python train.py --activation="reglu" --balance_bias=true --tie_embeddings="early"
Below are experts of layer 7 (counted from 0) of a mixture-of-experts language model. Rows are named router (the router's row for the expert), gate (a neuron's input weights, with its number), up (a neuron's input weights, with its number) and show model dimensions 0-191. Each number is 200 + 20 x the weight over its row's rms, rounded and kept within 0 to 999.
Before each expert's rows: a language model's description of what the expert responds to. This comes from a sample of Wikipedia text that the model never trained on.

# expert 9
What it handles: Inner word pieces like od, el, re inside words such as episodic, modeling, concrete, plus building and design words like built, modern.
router,173,247,189,253,176,212,148,203,197,218,210,188,180,202,178,194,198,232,223,209,199,207,188,220,243,197,192,178,207,181,197,170,184,211,186,177,182,216,196,180,221,233,203,202,216,205,216,203,193,182,206,182,175,231,214,213,204,198,177,199,223,179,225,196,223,224,193,235,189,219,196,212,199,186,216,186,177,217,216,211,182,178,215,177,192,206,203,181,214,196,220,243,213,204,210,205,159,220,173,191,179,186,187,202,210,200,225,191,207,225,201,191,149,198,207,186,224,201,176,198,196,179,188,200,196,225,157,205,211,233,183,159,207,235,201,168,233,225,207,233,186,196,214,197,176,166,199,239,209,200,208,195,208,216,190,200,198,204,163,204,177,189,205,237,200,173,223,208,207,224,249,225,195,216,227,193,172,242,210,203,204,206,156,230,194,190,199,218,175,210,216,214
gate0,234,208,199,223,204,209,166,191,199,202,173,185,243,184,202,211,203,227,179,212,241,199,155,206,212,216,232,185,185,214,227,168,177,189,193,184,201,206,238,190,201,201,170,202,219,172,178,196,200,170,196,185,180,204,209,207,210,168,187,191,174,214,206,169,208,209,176,191,165,191,195,224,207,195,222,223,175,202,210,194,224,207,196,163,195,211,191,183,205,189,197,205,166,203,208,231,214,189,199,197,143,193,186,205,237,193,204,192,179,208,167,204,158,232,210,200,196,203,189,217,178,201,211,187,230,162,219,233,188,228,168,191,204,181,173,182,193,225,207,214,179,187,210,176,183,183,175,198,189,239,209,188,208,217,192,215,223,202,209,198,201,216,162,220,206,181,211,176,218,201,228,182,188,207,190,177,190,192,193,196,277,186,229,179,177,211,214,223,215,199,168,240
up0,178,211,201,209,202,221,225,204,211,198,207,224,208,206,180,178,220,208,221,202,230,211,177,185,173,214,193,198,192,207,190,222,216,189,229,225,171,148,217,176,210,218,199,184,192,152,231,201,214,182,230,202,165,208,190,233,197,192,198,187,219,178,194,186,237,198,229,197,164,236,232,189,201,177,204,219,194,227,189,179,225,183,216,225,198,174,205,215,186,213,202,198,207,212,245,201,174,189,227,199,181,202,186,194,223,218,188,201,212,215,166,185,253,167,229,201,187,171,191,199,193,219,199,226,209,199,225,212,238,176,231,179,168,184,175,196,163,170,204,183,183,243,224,198,237,173,193,220,231,229,196,196,172,159,173,202,197,215,215,190,218,199,171,201,206,178,206,218,197,179,167,202,185,182,195,170,212,194,200,210,216,172,169,192,211,193,205,189,193,180,213,209
gate1,176,223,219,224,193,232,160,201,232,191,206,201,215,223,197,213,205,225,201,205,209,202,229,245,213,202,238,209,194,233,208,247,170,197,178,193,213,166,173,191,190,192,177,172,222,218,230,199,225,221,194,212,214,237,230,231,213,183,154,212,228,214,202,214,201,197,230,193,199,200,178,179,235,166,178,164,196,181,207,179,191,212,200,211,225,214,199,196,207,205,209,200,233,200,217,229,163,174,159,197,195,210,193,210,187,204,208,176,183,235,193,173,189,226,221,188,189,231,196,176,214,170,189,185,195,219,184,191,219,231,204,158,201,209,202,207,236,205,189,198,199,219,207,217,173,181,175,217,198,183,208,227,205,198,218,197,221,203,173,200,171,193,199,196,184,204,243,168,195,203,194,234,212,199,200,208,218,215,216,170,163,236,182,223,172,192,213,195,187,221,207,219
up1,218,212,216,203,201,204,198,199,196,216,228,225,219,215,211,190,235,211,193,183,192,197,183,206,218,199,207,203,187,182,189,190,186,193,200,208,190,217,159,165,211,207,154,206,224,206,204,195,225,199,177,199,188,235,242,252,208,178,211,251,187,203,219,218,200,209,200,199,212,213,233,194,234,198,188,177,203,188,192,164,146,195,192,251,188,218,185,183,194,210,196,196,215,183,191,218,211,197,213,196,210,205,177,224,196,195,204,204,198,203,208,152,188,169,178,232,183,211,195,210,174,177,217,174,192,186,188,197,219,195,216,200,205,222,194,205,190,218,179,230,183,210,193,182,180,204,192,232,137,170,197,247,191,206,201,199,219,173,169,205,173,189,236,215,191,214,237,161,184,207,193,209,211,189,192,235,184,219,207,184,165,231,177,239,165,212,202,187,189,212,211,163
gate2,197,213,217,207,218,213,163,183,221,171,227,226,151,227,209,204,196,214,212,199,242,215,199,209,187,234,195,194,189,191,210,206,196,226,205,203,220,195,185,195,215,202,245,202,206,231,259,167,157,180,232,190,165,165,208,245,196,206,190,210,239,194,224,192,192,177,211,208,217,205,197,197,212,207,200,209,215,183,207,196,197,224,145,202,189,200,230,196,248,241,193,227,227,226,197,189,232,213,200,184,186,174,187,197,172,177,221,185,194,188,179,156,203,207,220,218,209,206,197,185,173,204,203,223,174,194,196,216,222,199,187,206,208,208,181,218,212,195,190,208,176,190,201,212,191,186,191,239,220,193,219,218,188,194,167,187,206,245,237,204,210,206,204,197,207,187,223,203,211,209,212,203,188,199,209,218,229,178,175,168,161,225,176,233,206,194,209,209,185,206,224,227
up2,190,194,201,211,169,206,210,193,237,195,235,206,174,136,207,222,154,164,191,214,202,204,214,227,183,187,230,168,176,199,192,194,217,160,196,164,226,249,217,213,224,223,184,208,192,186,194,190,155,204,217,185,211,189,187,200,205,207,195,198,190,262,185,212,207,205,221,188,198,180,199,201,232,213,183,221,219,178,185,217,200,182,195,216,226,180,204,193,147,209,198,207,201,202,187,175,203,221,219,216,189,213,203,192,186,199,221,209,188,191,216,219,167,200,201,218,197,175,206,204,167,206,193,162,177,216,189,178,220,171,148,213,214,192,151,209,182,210,187,178,210,206,205,175,235,179,210,203,190,205,171,217,196,161,226,208,213,209,205,196,213,231,184,233,222,209,199,212,197,194,177,172,188,199,186,187,202,204,190,213,211,170,210,228,186,186,209,215,249,199,199,217
gate3,237,204,187,201,191,199,206,176,176,193,189,197,214,196,182,174,191,199,214,187,180,213,164,192,196,177,201,175,183,213,198,181,198,210,168,167,163,194,184,168,178,185,174,192,215,208,263,199,220,189,210,160,177,203,201,213,209,192,191,203,196,222,217,227,200,188,181,186,171,187,210,237,180,172,230,219,171,209,167,205,207,237,172,193,200,214,182,193,195,195,188,245,225,230,163,192,200,194,209,169,222,231,187,186,166,178,232,204,226,191,198,177,199,180,212,170,207,166,216,173,201,198,197,155,178,210,221,212,191,208,181,214,200,191,177,199,228,210,191,236,206,184,185,235,184,190,204,172,241,205,220,237,197,185,158,216,209,197,187,222,203,206,180,182,177,171,212,199,178,216,203,232,184,181,239,201,184,215,197,194,194,190,172,220,197,227,194,206,172,186,228,207
up3,213,187,179,200,236,220,191,166,198,213,183,207,208,180,179,199,156,183,223,222,170,229,174,223,228,187,193,199,195,210,205,198,220,193,191,181,184,184,192,183,210,196,168,191,235,152,232,209,169,181,207,184,171,195,231,222,195,221,206,214,189,215,203,201,177,226,195,200,172,201,199,206,185,203,208,168,171,211,162,197,221,222,218,157,242,230,172,210,200,196,187,217,221,250,168,223,194,223,203,219,228,213,172,206,199,170,238,188,221,196,219,186,186,176,231,175,190,176,201,185,221,212,173,184,166,224,213,196,183,190,212,217,194,193,196,184,226,203,196,233,232,217,198,207,220,173,208,181,227,208,208,196,195,209,176,217,247,203,174,184,195,179,188,192,205,203,230,205,193,222,183,223,199,209,242,184,169,204,196,184,196,169,203,202,203,230,169,217,226,187,211,184
gate4,192,195,203,209,200,203,200,187,194,198,212,167,206,193,168,231,141,234,201,201,200,159,208,198,182,220,192,211,203,211,205,153,221,186,215,155,231,223,242,219,169,187,210,206,193,197,198,204,204,185,195,188,184,165,173,213,202,222,202,214,206,219,205,187,158,202,196,224,185,175,180,178,233,158,217,187,193,199,199,212,220,186,231,193,208,190,184,215,192,170,193,191,198,202,211,204,215,219,207,209,202,200,167,203,201,197,209,180,197,184,225,219,213,236,224,216,207,178,206,172,210,208,229,179,210,191,195,249,176,249,208,180,212,199,209,197,212,198,221,221,218,189,149,226,197,201,219,232,187,193,176,210,186,181,241,211,216,207,200,184,178,256,205,225,209,148,199,192,203,187,241,195,175,195,188,169,195,205,188,230,212,221,170,214,191,228,202,203,198,175,211,186
up4,206,208,222,198,198,179,204,211,201,187,218,207,209,139,168,196,194,210,230,234,222,183,178,221,203,177,194,185,206,206,155,191,165,175,199,188,204,212,215,199,221,192,231,245,178,191,192,227,220,160,212,219,183,188,194,220,238,217,197,161,204,189,200,176,209,202,193,215,187,208,182,219,211,160,207,221,209,197,217,175,238,179,196,172,203,227,196,184,234,187,188,193,187,199,180,188,177,193,226,201,192,172,162,155,190,197,190,209,216,189,172,207,171,189,215,242,232,188,206,221,205,198,231,196,182,175,218,217,227,185,186,213,182,210,223,191,172,176,202,176,221,176,201,192,209,182,178,204,177,200,202,197,186,199,197,179,218,177,238,224,216,190,178,217,196,186,186,167,194,225,169,184,159,199,224,210,218,229,227,214,181,211,185,204,188,210,188,205,163,226,233,226
gate5,209,199,179,195,205,228,199,191,196,198,149,156,229,173,198,221,202,205,238,179,228,224,209,214,211,203,193,203,179,208,191,168,166,213,219,220,198,196,170,180,210,235,166,232,192,183,222,226,187,192,192,178,166,211,201,198,204,201,196,191,225,193,223,171,183,203,221,225,197,192,215,198,215,223,211,210,196,218,209,203,197,193,208,204,196,201,201,176,184,225,225,196,216,209,181,167,219,211,180,183,209,203,216,204,210,206,171,202,230,191,201,204,202,196,206,196,215,168,200,197,214,165,209,204,207,242,236,196,220,204,171,193,222,198,228,165,180,241,230,239,192,200,188,220,212,248,165,201,204,205,200,183,206,171,196,169,191,196,214,224,215,219,189,214,211,187,177,160,168,170,215,245,160,180,192,199,221,230,201,178,194,159,200,233,219,221,200,205,194,248,238,197
up5,198,205,170,204,183,250,201,198,231,178,186,225,235,193,185,172,201,194,170,192,209,206,159,205,195,188,184,191,201,164,189,193,205,220,215,195,205,160,185,199,204,213,228,222,220,200,193,207,192,243,203,196,166,186,198,204,176,208,212,199,238,195,216,203,205,225,174,196,182,234,164,179,187,192,234,207,193,194,237,201,256,187,189,209,179,199,226,172,227,185,174,228,220,206,165,174,180,201,178,196,212,213,191,181,215,170,194,222,210,193,174,230,189,208,211,223,215,169,174,189,244,201,181,205,171,218,204,215,208,199,194,207,225,219,245,198,211,217,172,219,206,208,230,213,183,215,242,190,224,202,192,212,197,207,212,170,209,143,189,198,199,192,215,201,214,190,189,199,189,207,216,195,178,186,162,179,181,144,180,243,205,212,189,177,214,185,184,197,208,194,193,198
gate6,165,207,199,188,192,232,167,196,218,195,164,193,198,198,190,218,175,192,204,185,161,218,198,202,212,205,160,189,205,203,190,176,154,194,180,185,204,197,190,231,244,182,208,189,172,207,175,218,225,192,210,229,215,195,212,201,199,238,174,219,204,176,206,212,244,201,172,201,199,211,247,203,183,183,204,209,223,218,160,190,235,180,217,180,224,192,212,210,136,196,229,206,201,206,209,213,178,181,194,219,205,177,174,215,198,188,176,224,211,198,189,194,190,205,234,198,226,205,205,186,208,168,159,180,179,229,172,219,190,199,186,151,191,204,212,215,202,208,166,213,224,188,195,180,241,219,195,221,193,213,178,172,217,209,215,207,202,193,188,205,183,198,171,250,215,203,192,175,155,184,218,172,196,221,172,178,191,199,208,206,192,211,204,167,209,170,183,196,212,216,195,185
up6,239,204,223,199,194,226,207,223,172,203,188,211,210,247,222,181,208,220,171,229,239,181,198,200,187,194,171,240,179,216,192,222,199,186,207,203,205,215,223,193,185,195,222,221,207,200,207,192,207,160,203,205,215,176,180,176,214,211,210,212,195,229,212,186,177,225,185,218,183,228,198,181,224,205,174,200,161,206,232,150,181,143,185,179,154,192,210,223,209,195,201,205,232,148,176,194,207,198,205,235,184,188,212,215,199,221,186,203,199,218,206,208,246,198,153,177,207,200,212,217,213,201,193,188,189,224,210,178,209,216,228,210,162,194,189,201,194,161,200,199,197,190,201,218,206,160,217,192,216,205,201,208,177,220,207,228,217,193,210,182,179,254,194,190,210,224,217,219,194,208,176,209,167,220,194,203,213,209,197,205,183,179,185,204,262,188,206,200,211,207,203,213
gate7,223,211,209,188,184,202,220,211,199,209,223,206,220,217,162,181,197,184,190,207,215,197,202,220,175,183,185,206,193,221,188,235,196,202,151,181,184,238,184,196,206,213,216,182,204,205,220,232,215,167,233,220,200,224,183,199,186,209,182,209,149,179,182,178,193,184,220,215,215,211,221,169,169,245,206,192,186,206,224,195,169,189,168,183,186,205,186,240,202,198,179,223,231,192,229,204,206,180,168,195,199,207,181,207,189,223,206,215,198,207,194,212,180,160,229,228,232,175,188,198,155,191,202,183,216,172,217,215,167,210,195,206,186,193,185,193,197,182,225,211,143,179,164,218,169,205,160,231,198,183,201,200,198,191,197,194,202,171,226,226,197,218,237,209,198,218,182,181,191,194,232,228,209,179,164,224,193,235,221,213,212,196,190,245,202,188,184,187,187,214,197,206
up7,188,196,177,211,198,204,209,204,193,207,141,184,217,200,217,194,165,207,192,197,196,182,239,186,200,192,207,218,192,192,226,177,189,202,180,208,225,213,184,231,183,189,204,193,215,181,208,215,186,191,185,227,177,186,179,241,165,132,176,212,226,184,178,169,161,211,223,227,201,203,183,196,204,199,196,192,187,173,222,205,192,206,166,179,221,176,233,224,195,231,203,200,191,209,218,217,190,208,178,211,166,204,232,182,171,198,203,205,177,171,169,222,205,197,209,203,191,180,211,212,179,157,177,181,176,207,200,210,196,217,227,214,196,200,190,215,214,219,224,180,173,199,183,215,169,210,186,202,199,181,203,217,207,213,218,197,199,230,221,204,210,182,166,221,190,221,215,202,231,187,221,213,237,190,173,197,200,194,201,234,173,199,224,248,184,251,192,183,145,181,185,200
gate8,224,195,216,197,233,209,197,171,206,196,194,210,195,204,198,200,209,223,225,231,227,188,165,192,201,197,183,178,211,189,205,167,163,228,203,221,163,171,184,227,208,210,203,186,213,215,230,212,195,177,214,198,193,172,225,220,178,202,196,188,215,195,208,166,161,168,192,202,202,205,196,198,192,221,230,174,207,193,174,224,225,182,181,201,188,210,212,213,219,210,204,208,215,215,220,213,191,224,170,190,202,154,189,197,213,222,212,165,188,213,183,167,173,193,182,193,196,220,178,225,191,224,211,201,188,199,242,184,207,158,194,182,193,192,242,153,237,182,195,232,230,222,198,211,179,198,181,221,168,208,211,147,217,213,226,212,198,204,184,166,187,206,177,195,193,159,195,186,152,196,218,218,200,203,209,203,198,239,199,219,190,179,192,223,230,215,186,166,193,188,187,154
up8,205,207,189,185,204,220,190,201,203,188,195,224,181,188,242,182,207,222,202,171,218,198,214,170,212,162,226,225,190,167,181,177,237,214,199,216,176,157,209,174,221,177,182,213,210,224,194,198,184,204,239,196,196,215,197,218,191,202,207,218,249,200,175,197,222,181,202,219,187,168,196,193,221,181,212,200,224,225,197,226,204,177,172,186,236,203,208,175,201,203,217,217,174,240,216,201,182,196,196,208,206,193,214,199,237,187,230,192,186,171,196,185,184,195,162,191,235,254,191,212,216,231,216,181,178,203,202,227,185,220,185,188,218,209,211,200,185,188,165,200,222,210,204,208,188,217,202,246,176,190,212,174,196,205,216,192,184,197,221,173,185,227,194,213,217,203,186,200,173,198,227,199,252,210,221,203,215,232,169,160,205,179,207,232,228,167,191,232,168,210,216,181
gate9,189,214,197,210,194,238,185,197,226,209,188,196,196,200,201,194,213,234,212,214,211,164,201,200,205,199,165,175,235,201,192,203,185,206,185,198,179,206,195,208,229,193,214,212,153,204,196,161,193,185,227,187,183,233,218,197,212,197,188,231,190,193,202,182,199,199,217,205,192,215,194,203,221,171,203,170,235,219,199,235,150,187,213,174,208,181,231,219,200,204,210,188,194,237,182,234,207,194,180,223,169,227,204,195,180,189,230,200,221,216,200,217,218,221,182,195,222,195,229,155,182,242,194,217,188,211,161,196,211,199,178,192,203,211,205,144,211,193,222,218,187,194,222,195,205,198,190,257,150,190,188,188,206,183,171,191,232,196,162,160,208,197,214,188,206,152,204,214,199,218,229,215,177,235,229,184,198,220,224,193,183,225,201,195,215,198,212,216,220,209,218,172
up9,209,191,220,211,206,212,207,196,177,197,200,232,191,197,208,186,201,197,222,166,159,174,232,203,200,203,250,207,221,210,226,185,181,196,177,188,200,175,166,195,188,213,220,200,199,197,245,191,203,185,201,199,185,185,215,158,204,198,196,191,225,145,211,185,188,203,212,234,228,202,195,204,201,197,199,194,214,202,205,180,235,194,170,169,176,207,201,237,219,229,175,220,189,188,195,163,190,166,229,172,219,229,184,186,192,210,170,167,202,217,183,199,230,173,202,215,206,196,187,229,185,224,216,187,229,242,225,180,209,217,229,211,228,193,218,213,207,250,219,199,191,205,217,215,177,201,209,197,187,223,211,205,201,182,192,189,204,173,206,192,201,185,205,195,223,204,214,175,219,214,239,185,214,172,211,247,207,159,194,193,153,166,213,229,218,222,210,211,209,205,174,233
gate10,210,213,190,232,192,193,186,197,188,164,208,216,187,207,196,204,213,205,219,186,214,215,196,158,207,177,196,229,214,172,200,232,226,199,182,204,173,241,189,178,201,218,224,166,217,187,249,216,166,199,184,205,183,204,239,198,171,188,183,218,181,177,195,193,205,235,204,212,212,182,187,203,210,174,156,184,203,224,211,220,176,189,230,139,193,212,209,233,232,222,224,193,224,196,156,193,201,194,211,188,191,184,171,214,237,183,192,216,236,201,203,210,205,207,194,189,230,233,224,199,144,185,213,199,178,218,194,218,218,223,166,188,195,169,192,180,189,196,215,212,157,223,219,221,201,203,154,240,207,203,204,196,193,190,182,205,219,169,196,199,187,193,163,224,185,168,197,214,200,216,193,224,196,183,193,205,232,216,204,194,227,198,188,211,203,216,168,199,193,196,197,199
up10,158,201,235,198,241,199,213,208,217,172,178,199,218,221,172,221,205,184,208,195,198,201,204,180,187,183,241,201,190,186,194,215,201,186,208,215,188,215,223,184,229,209,238,188,241,214,214,197,148,214,196,205,208,218,232,187,185,190,191,234,226,200,199,196,182,216,182,207,222,181,208,214,179,194,168,163,193,168,248,180,208,201,245,177,206,211,201,206,224,222,205,173,193,235,199,193,202,183,227,216,204,159,219,235,226,194,206,189,205,198,181,198,189,220,227,185,217,253,199,203,179,235,203,230,176,200,199,197,194,234,173,178,215,166,157,182,175,205,197,210,195,244,200,207,197,208,174,192,190,216,205,223,166,240,196,225,181,214,183,197,195,212,167,196,217,211,177,197,221,220,197,199,174,192,196,211,244,226,208,223,208,182,205,184,193,202,200,209,203,177,191,223
gate11,204,195,194,214,176,189,227,218,190,224,223,199,205,197,190,161,190,171,189,189,213,232,184,221,196,213,191,167,235,199,178,213,236,176,213,178,203,200,196,218,198,201,208,186,160,180,232,226,229,203,178,257,176,155,202,168,207,230,187,167,227,206,215,215,218,211,196,258,180,215,203,201,183,181,197,198,181,184,205,181,206,180,212,198,224,227,207,194,234,167,206,208,212,205,179,204,172,208,183,195,199,215,209,196,220,206,213,193,212,234,222,193,215,188,174,199,204,222,180,207,202,207,174,178,170,163,203,202,227,187,210,196,199,216,220,209,201,194,181,224,148,204,222,190,194,194,214,186,235,148,224,223,181,198,177,181,200,190,182,183,186,173,186,195,203,209,190,235,226,216,228,201,226,198,232,229,177,197,159,207,215,194,191,210,184,181,208,225,222,197,227,229
up11,224,201,221,176,218,208,224,207,198,186,189,197,219,196,199,202,202,194,185,200,179,183,212,172,210,221,202,212,169,192,228,178,166,199,214,200,197,216,218,194,207,203,183,217,195,195,218,193,186,208,230,183,225,205,185,208,161,178,193,235,180,205,185,186,196,151,217,189,219,175,222,186,177,238,165,184,190,205,215,228,193,204,176,201,189,196,211,212,148,196,200,198,212,222,194,209,235,239,211,242,216,185,236,220,192,211,160,214,197,163,185,205,176,204,239,211,205,190,204,212,173,207,232,194,173,202,196,207,180,162,194,168,208,205,166,203,212,167,228,149,234,168,183,218,207,178,161,205,192,197,194,191,188,172,202,256,178,243,224,215,204,220,212,224,176,180,227,205,179,193,223,199,193,186,188,206,215,196,197,190,224,218,221,189,233,213,191,184,175,192,182,215
gate12,180,210,189,179,199,236,229,202,221,207,183,210,184,174,231,174,183,199,225,210,199,190,204,181,169,169,188,191,199,186,182,177,188,203,223,185,164,205,214,208,203,211,195,234,190,216,211,187,167,204,216,188,189,220,210,207,160,198,191,181,221,175,212,213,194,213,166,189,199,224,181,209,183,196,213,191,216,205,196,208,213,202,172,194,182,238,202,198,184,199,213,215,216,197,169,194,167,212,213,184,210,166,204,208,197,217,239,173,175,219,188,237,161,185,239,198,205,213,186,188,176,208,197,199,207,203,233,156,158,201,184,171,217,222,174,191,217,178,163,190,225,170,229,166,204,176,228,204,233,241,236,226,213,214,172,191,191,211,234,191,203,225,192,171,240,225,178,198,201,222,196,182,187,231,177,199,221,220,164,225,214,218,195,181,191,213,229,177,209,206,218,188
up12,206,218,178,218,201,194,192,193,198,213,239,213,202,244,174,196,200,215,176,213,172,245,180,190,228,204,205,199,210,226,187,222,220,215,196,210,226,190,205,194,181,201,157,191,211,196,203,201,208,190,193,203,213,191,215,188,166,214,198,189,158,200,196,209,209,233,177,205,178,215,212,199,181,196,205,184,189,232,200,199,210,166,199,195,201,217,203,197,196,202,196,206,179,198,204,198,183,234,205,222,180,167,197,204,175,244,202,164,189,233,201,201,197,227,217,209,209,203,208,217,192,146,183,212,176,195,204,191,196,226,220,179,157,184,212,148,185,226,178,200,263,177,226,166,228,216,240,191,192,219,180,181,213,242,155,204,223,205,202,199,199,177,168,194,183,182,185,208,216,173,168,234,168,221,224,203,170,183,175,191,229,218,220,233,203,208,201,219,206,197,190,182
gate13,206,206,240,231,192,227,209,204,176,182,198,233,187,225,192,208,211,190,219,211,191,203,203,191,194,180,217,230,201,186,232,216,192,175,252,215,180,225,212,184,189,208,210,214,233,171,197,191,207,192,221,213,181,203,184,201,217,174,204,196,239,202,234,206,217,174,199,181,151,208,245,206,194,204,205,174,193,210,170,164,195,208,186,200,223,174,193,161,217,231,215,242,197,255,193,158,210,240,186,167,177,208,200,196,195,175,173,211,214,203,190,239,205,221,212,200,187,179,220,206,195,197,217,191,214,190,208,190,235,168,227,212,224,197,214,218,196,188,205,214,214,190,221,235,201,226,170,181,207,199,206,166,190,179,225,198,168,171,191,187,189,210,210,218,186,188,219,180,191,183,197,251,190,181,199,195,201,206,188,221,189,213,201,229,189,195,200,230,241,236,198,190
up13,244,207,215,205,212,219,205,200,199,194,193,186,222,165,189,195,199,199,211,213,213,191,241,187,227,195,204,196,205,214,225,192,191,204,225,200,226,141,181,257,170,195,222,210,204,220,193,153,210,178,214,159,178,184,208,194,210,212,202,199,209,228,177,158,187,215,214,211,224,219,191,174,222,194,183,175,192,206,209,243,217,182,234,173,176,205,207,199,189,223,200,218,198,188,219,215,228,180,214,207,160,213,183,177,189,219,155,172,208,186,173,183,194,179,195,213,221,172,195,211,207,178,216,180,203,194,186,244,190,230,183,184,210,196,192,167,208,238,204,193,187,208,164,251,181,175,215,190,192,229,188,191,190,153,198,201,225,188,228,189,199,186,211,221,220,207,191,171,217,209,190,204,190,194,178,249,234,188,195,203,205,213,179,212,192,211,192,209,221,201,191,188
gate14,183,214,207,198,221,215,208,200,211,206,184,216,169,203,213,195,196,222,238,203,275,169,209,218,183,220,233,211,183,192,181,181,226,206,217,198,205,189,218,217,212,197,215,188,217,225,222,228,155,169,215,179,186,176,178,195,193,212,205,222,250,173,228,189,190,173,233,190,202,194,224,190,234,205,230,167,169,217,198,176,145,207,187,196,192,228,213,178,230,203,177,202,221,239,238,229,172,202,190,174,161,184,192,197,228,197,205,189,214,164,196,219,214,182,201,158,200,206,201,226,239,246,180,197,196,196,180,204,198,220,217,208,182,185,179,182,211,192,205,173,188,202,202,177,223,200,205,209,184,196,222,184,187,204,219,181,206,230,173,194,206,212,189,191,236,205,202,200,184,212,225,204,192,186,204,196,223,220,225,193,213,199,214,233,182,214,210,187,200,211,219,222
up14,220,200,201,164,201,214,215,201,174,198,242,241,185,207,195,174,213,238,181,205,195,218,187,178,207,181,165,199,212,219,156,204,196,173,181,217,188,181,193,166,170,185,216,205,225,175,195,209,197,210,225,204,195,176,190,211,186,201,212,181,205,249,190,190,205,188,214,200,216,176,210,209,194,223,194,213,188,214,202,205,185,227,202,177,207,206,185,228,143,211,204,233,189,195,158,194,186,226,179,177,218,218,217,210,202,173,185,188,198,209,163,226,183,187,180,222,201,224,207,225,179,170,208,227,195,215,186,216,158,217,221,192,190,204,227,238,201,189,234,199,228,210,180,199,208,232,190,210,169,196,189,219,207,222,185,176,224,197,201,202,209,203,183,204,199,230,231,198,228,194,188,191,260,230,161,219,182,199,202,194,205,241,192,210,183,201,196,195,230,151,193,173
gate15,198,212,141,217,182,193,201,203,207,205,203,197,201,200,176,171,206,240,223,213,210,186,196,182,216,174,209,169,189,184,160,179,191,203,183,185,200,249,190,178,184,204,197,181,246,215,203,207,207,167,159,195,214,184,218,171,192,202,198,234,208,195,221,197,211,227,170,210,192,172,214,213,196,224,212,201,200,231,198,215,227,168,234,179,207,178,218,198,177,168,197,210,228,215,202,193,167,187,161,221,167,168,226,201,198,179,177,217,212,209,208,220,215,222,208,211,187,194,245,192,184,175,159,172,208,189,173,221,214,231,203,193,193,223,170,176,205,189,193,202,221,184,241,177,202,214,178,195,202,213,187,166,213,193,184,172,198,237,198,217,201,205,226,230,182,182,189,180,170,214,197,220,174,227,216,178,190,208,200,181,220,212,170,228,187,214,208,211,202,217,199,161
up15,208,205,257,176,209,197,226,202,180,205,204,186,202,207,184,222,160,196,176,175,209,201,220,183,164,197,196,206,161,214,210,235,220,186,217,234,182,190,204,206,195,207,219,199,199,207,179,190,178,220,225,223,185,241,194,246,197,178,193,229,180,246,175,228,251,227,199,177,220,213,236,178,171,216,158,213,202,208,185,203,178,228,170,198,218,219,208,200,214,167,219,209,192,195,176,186,241,173,223,211,219,224,174,214,209,208,202,192,199,234,213,200,175,199,199,220,206,203,227,190,211,234,219,230,192,203,199,194,198,182,176,217,225,171,185,216,202,206,173,169,222,202,163,210,208,222,218,220,177,176,214,204,187,177,208,225,208,177,221,193,186,197,189,210,196,181,204,208,205,177,239,186,214,174,210,222,221,184,188,224,192,218,215,209,224,191,173,214,193,176,229,213
gate16,176,209,175,204,204,247,209,224,189,201,202,187,211,203,219,196,214,187,204,198,197,193,162,207,179,207,186,221,203,154,212,204,215,189,189,167,182,222,203,175,200,186,203,201,211,206,205,203,184,207,190,198,195,200,228,223,176,227,208,175,187,234,234,186,195,216,208,214,170,208,187,231,191,228,207,234,201,163,237,203,239,191,210,165,195,187,232,178,214,239,192,221,238,197,190,189,204,213,136,184,191,184,199,203,204,196,169,203,201,233,214,234,233,215,225,193,224,202,189,192,229,211,212,218,175,228,196,184,181,206,194,216,226,209,178,198,202,197,245,205,183,203,170,228,200,182,209,207,179,210,206,223,174,210,209,214,171,221,179,146,222,217,210,196,193,186,194,229,170,170,230,180,193,203,220,237,201,194,183,189,220,230,174,178,222,204,192,169,204,238,189,221
up16,204,214,234,184,188,177,201,201,192,203,224,225,207,195,190,217,183,217,170,194,177,206,192,169,182,206,201,177,198,245,208,176,179,207,187,164,233,173,225,200,198,208,188,247,190,205,245,235,232,195,201,215,232,234,211,184,210,200,197,223,224,214,174,226,222,201,192,209,201,180,215,184,190,194,190,178,214,246,192,171,167,158,203,195,200,227,155,228,209,175,199,190,197,189,208,134,203,178,227,206,211,231,191,212,215,187,148,230,199,190,194,190,196,171,220,218,167,185,213,196,211,175,207,192,200,231,224,205,226,193,180,198,229,222,234,231,199,203,189,204,176,165,220,194,206,239,205,176,207,204,194,197,183,197,182,205,209,174,189,213,196,195,216,206,166,235,218,202,201,202,194,189,179,205,206,181,178,187,207,201,183,207,232,214,181,200,187,217,211,201,215,166
gate17,217,204,191,241,223,199,188,182,210,192,193,213,211,196,196,202,219,190,215,205,200,209,177,169,216,203,197,193,201,206,195,195,205,197,198,205,215,184,184,134,200,145,199,208,182,218,197,167,244,216,179,181,174,190,209,184,223,190,209,226,191,202,210,210,227,184,189,210,218,218,196,181,213,189,188,199,183,203,235,190,214,250,223,251,175,194,219,172,195,193,206,198,215,144,208,227,207,191,210,199,183,198,192,234,216,187,215,191,167,220,215,174,185,242,231,173,224,199,187,194,193,171,234,219,188,212,192,170,179,193,198,205,254,182,200,199,180,221,187,215,210,205,195,208,208,204,189,215,226,219,194,225,187,193,202,195,188,211,221,226,219,189,224,174,215,186,214,172,185,213,208,203,158,210,152,232,196,226,233,218,211,233,178,217,243,226,201,219,216,210,181,209
up17,219,179,179,216,240,191,228,191,208,217,231,211,206,259,172,190,192,186,214,214,195,251,185,212,216,196,210,189,235,203,161,184,184,222,220,205,204,209,180,180,209,224,169,199,176,181,191,199,171,186,196,242,212,225,208,165,224,174,202,195,238,188,202,219,204,207,194,196,214,203,182,227,210,202,250,215,227,204,210,193,208,196,186,181,222,216,196,182,200,188,226,186,223,184,207,174,193,153,158,180,211,183,206,193,185,207,211,199,194,208,189,184,198,192,216,178,192,200,157,219,207,200,192,217,233,197,252,193,191,168,199,203,222,220,203,172,212,238,212,210,200,190,184,187,234,243,213,207,220,200,220,206,206,176,199,210,203,176,204,219,173,194,227,194,241,233,215,182,195,219,234,225,193,178,193,247,195,205,213,212,217,193,214,181,231,182,195,172,201,209,217,208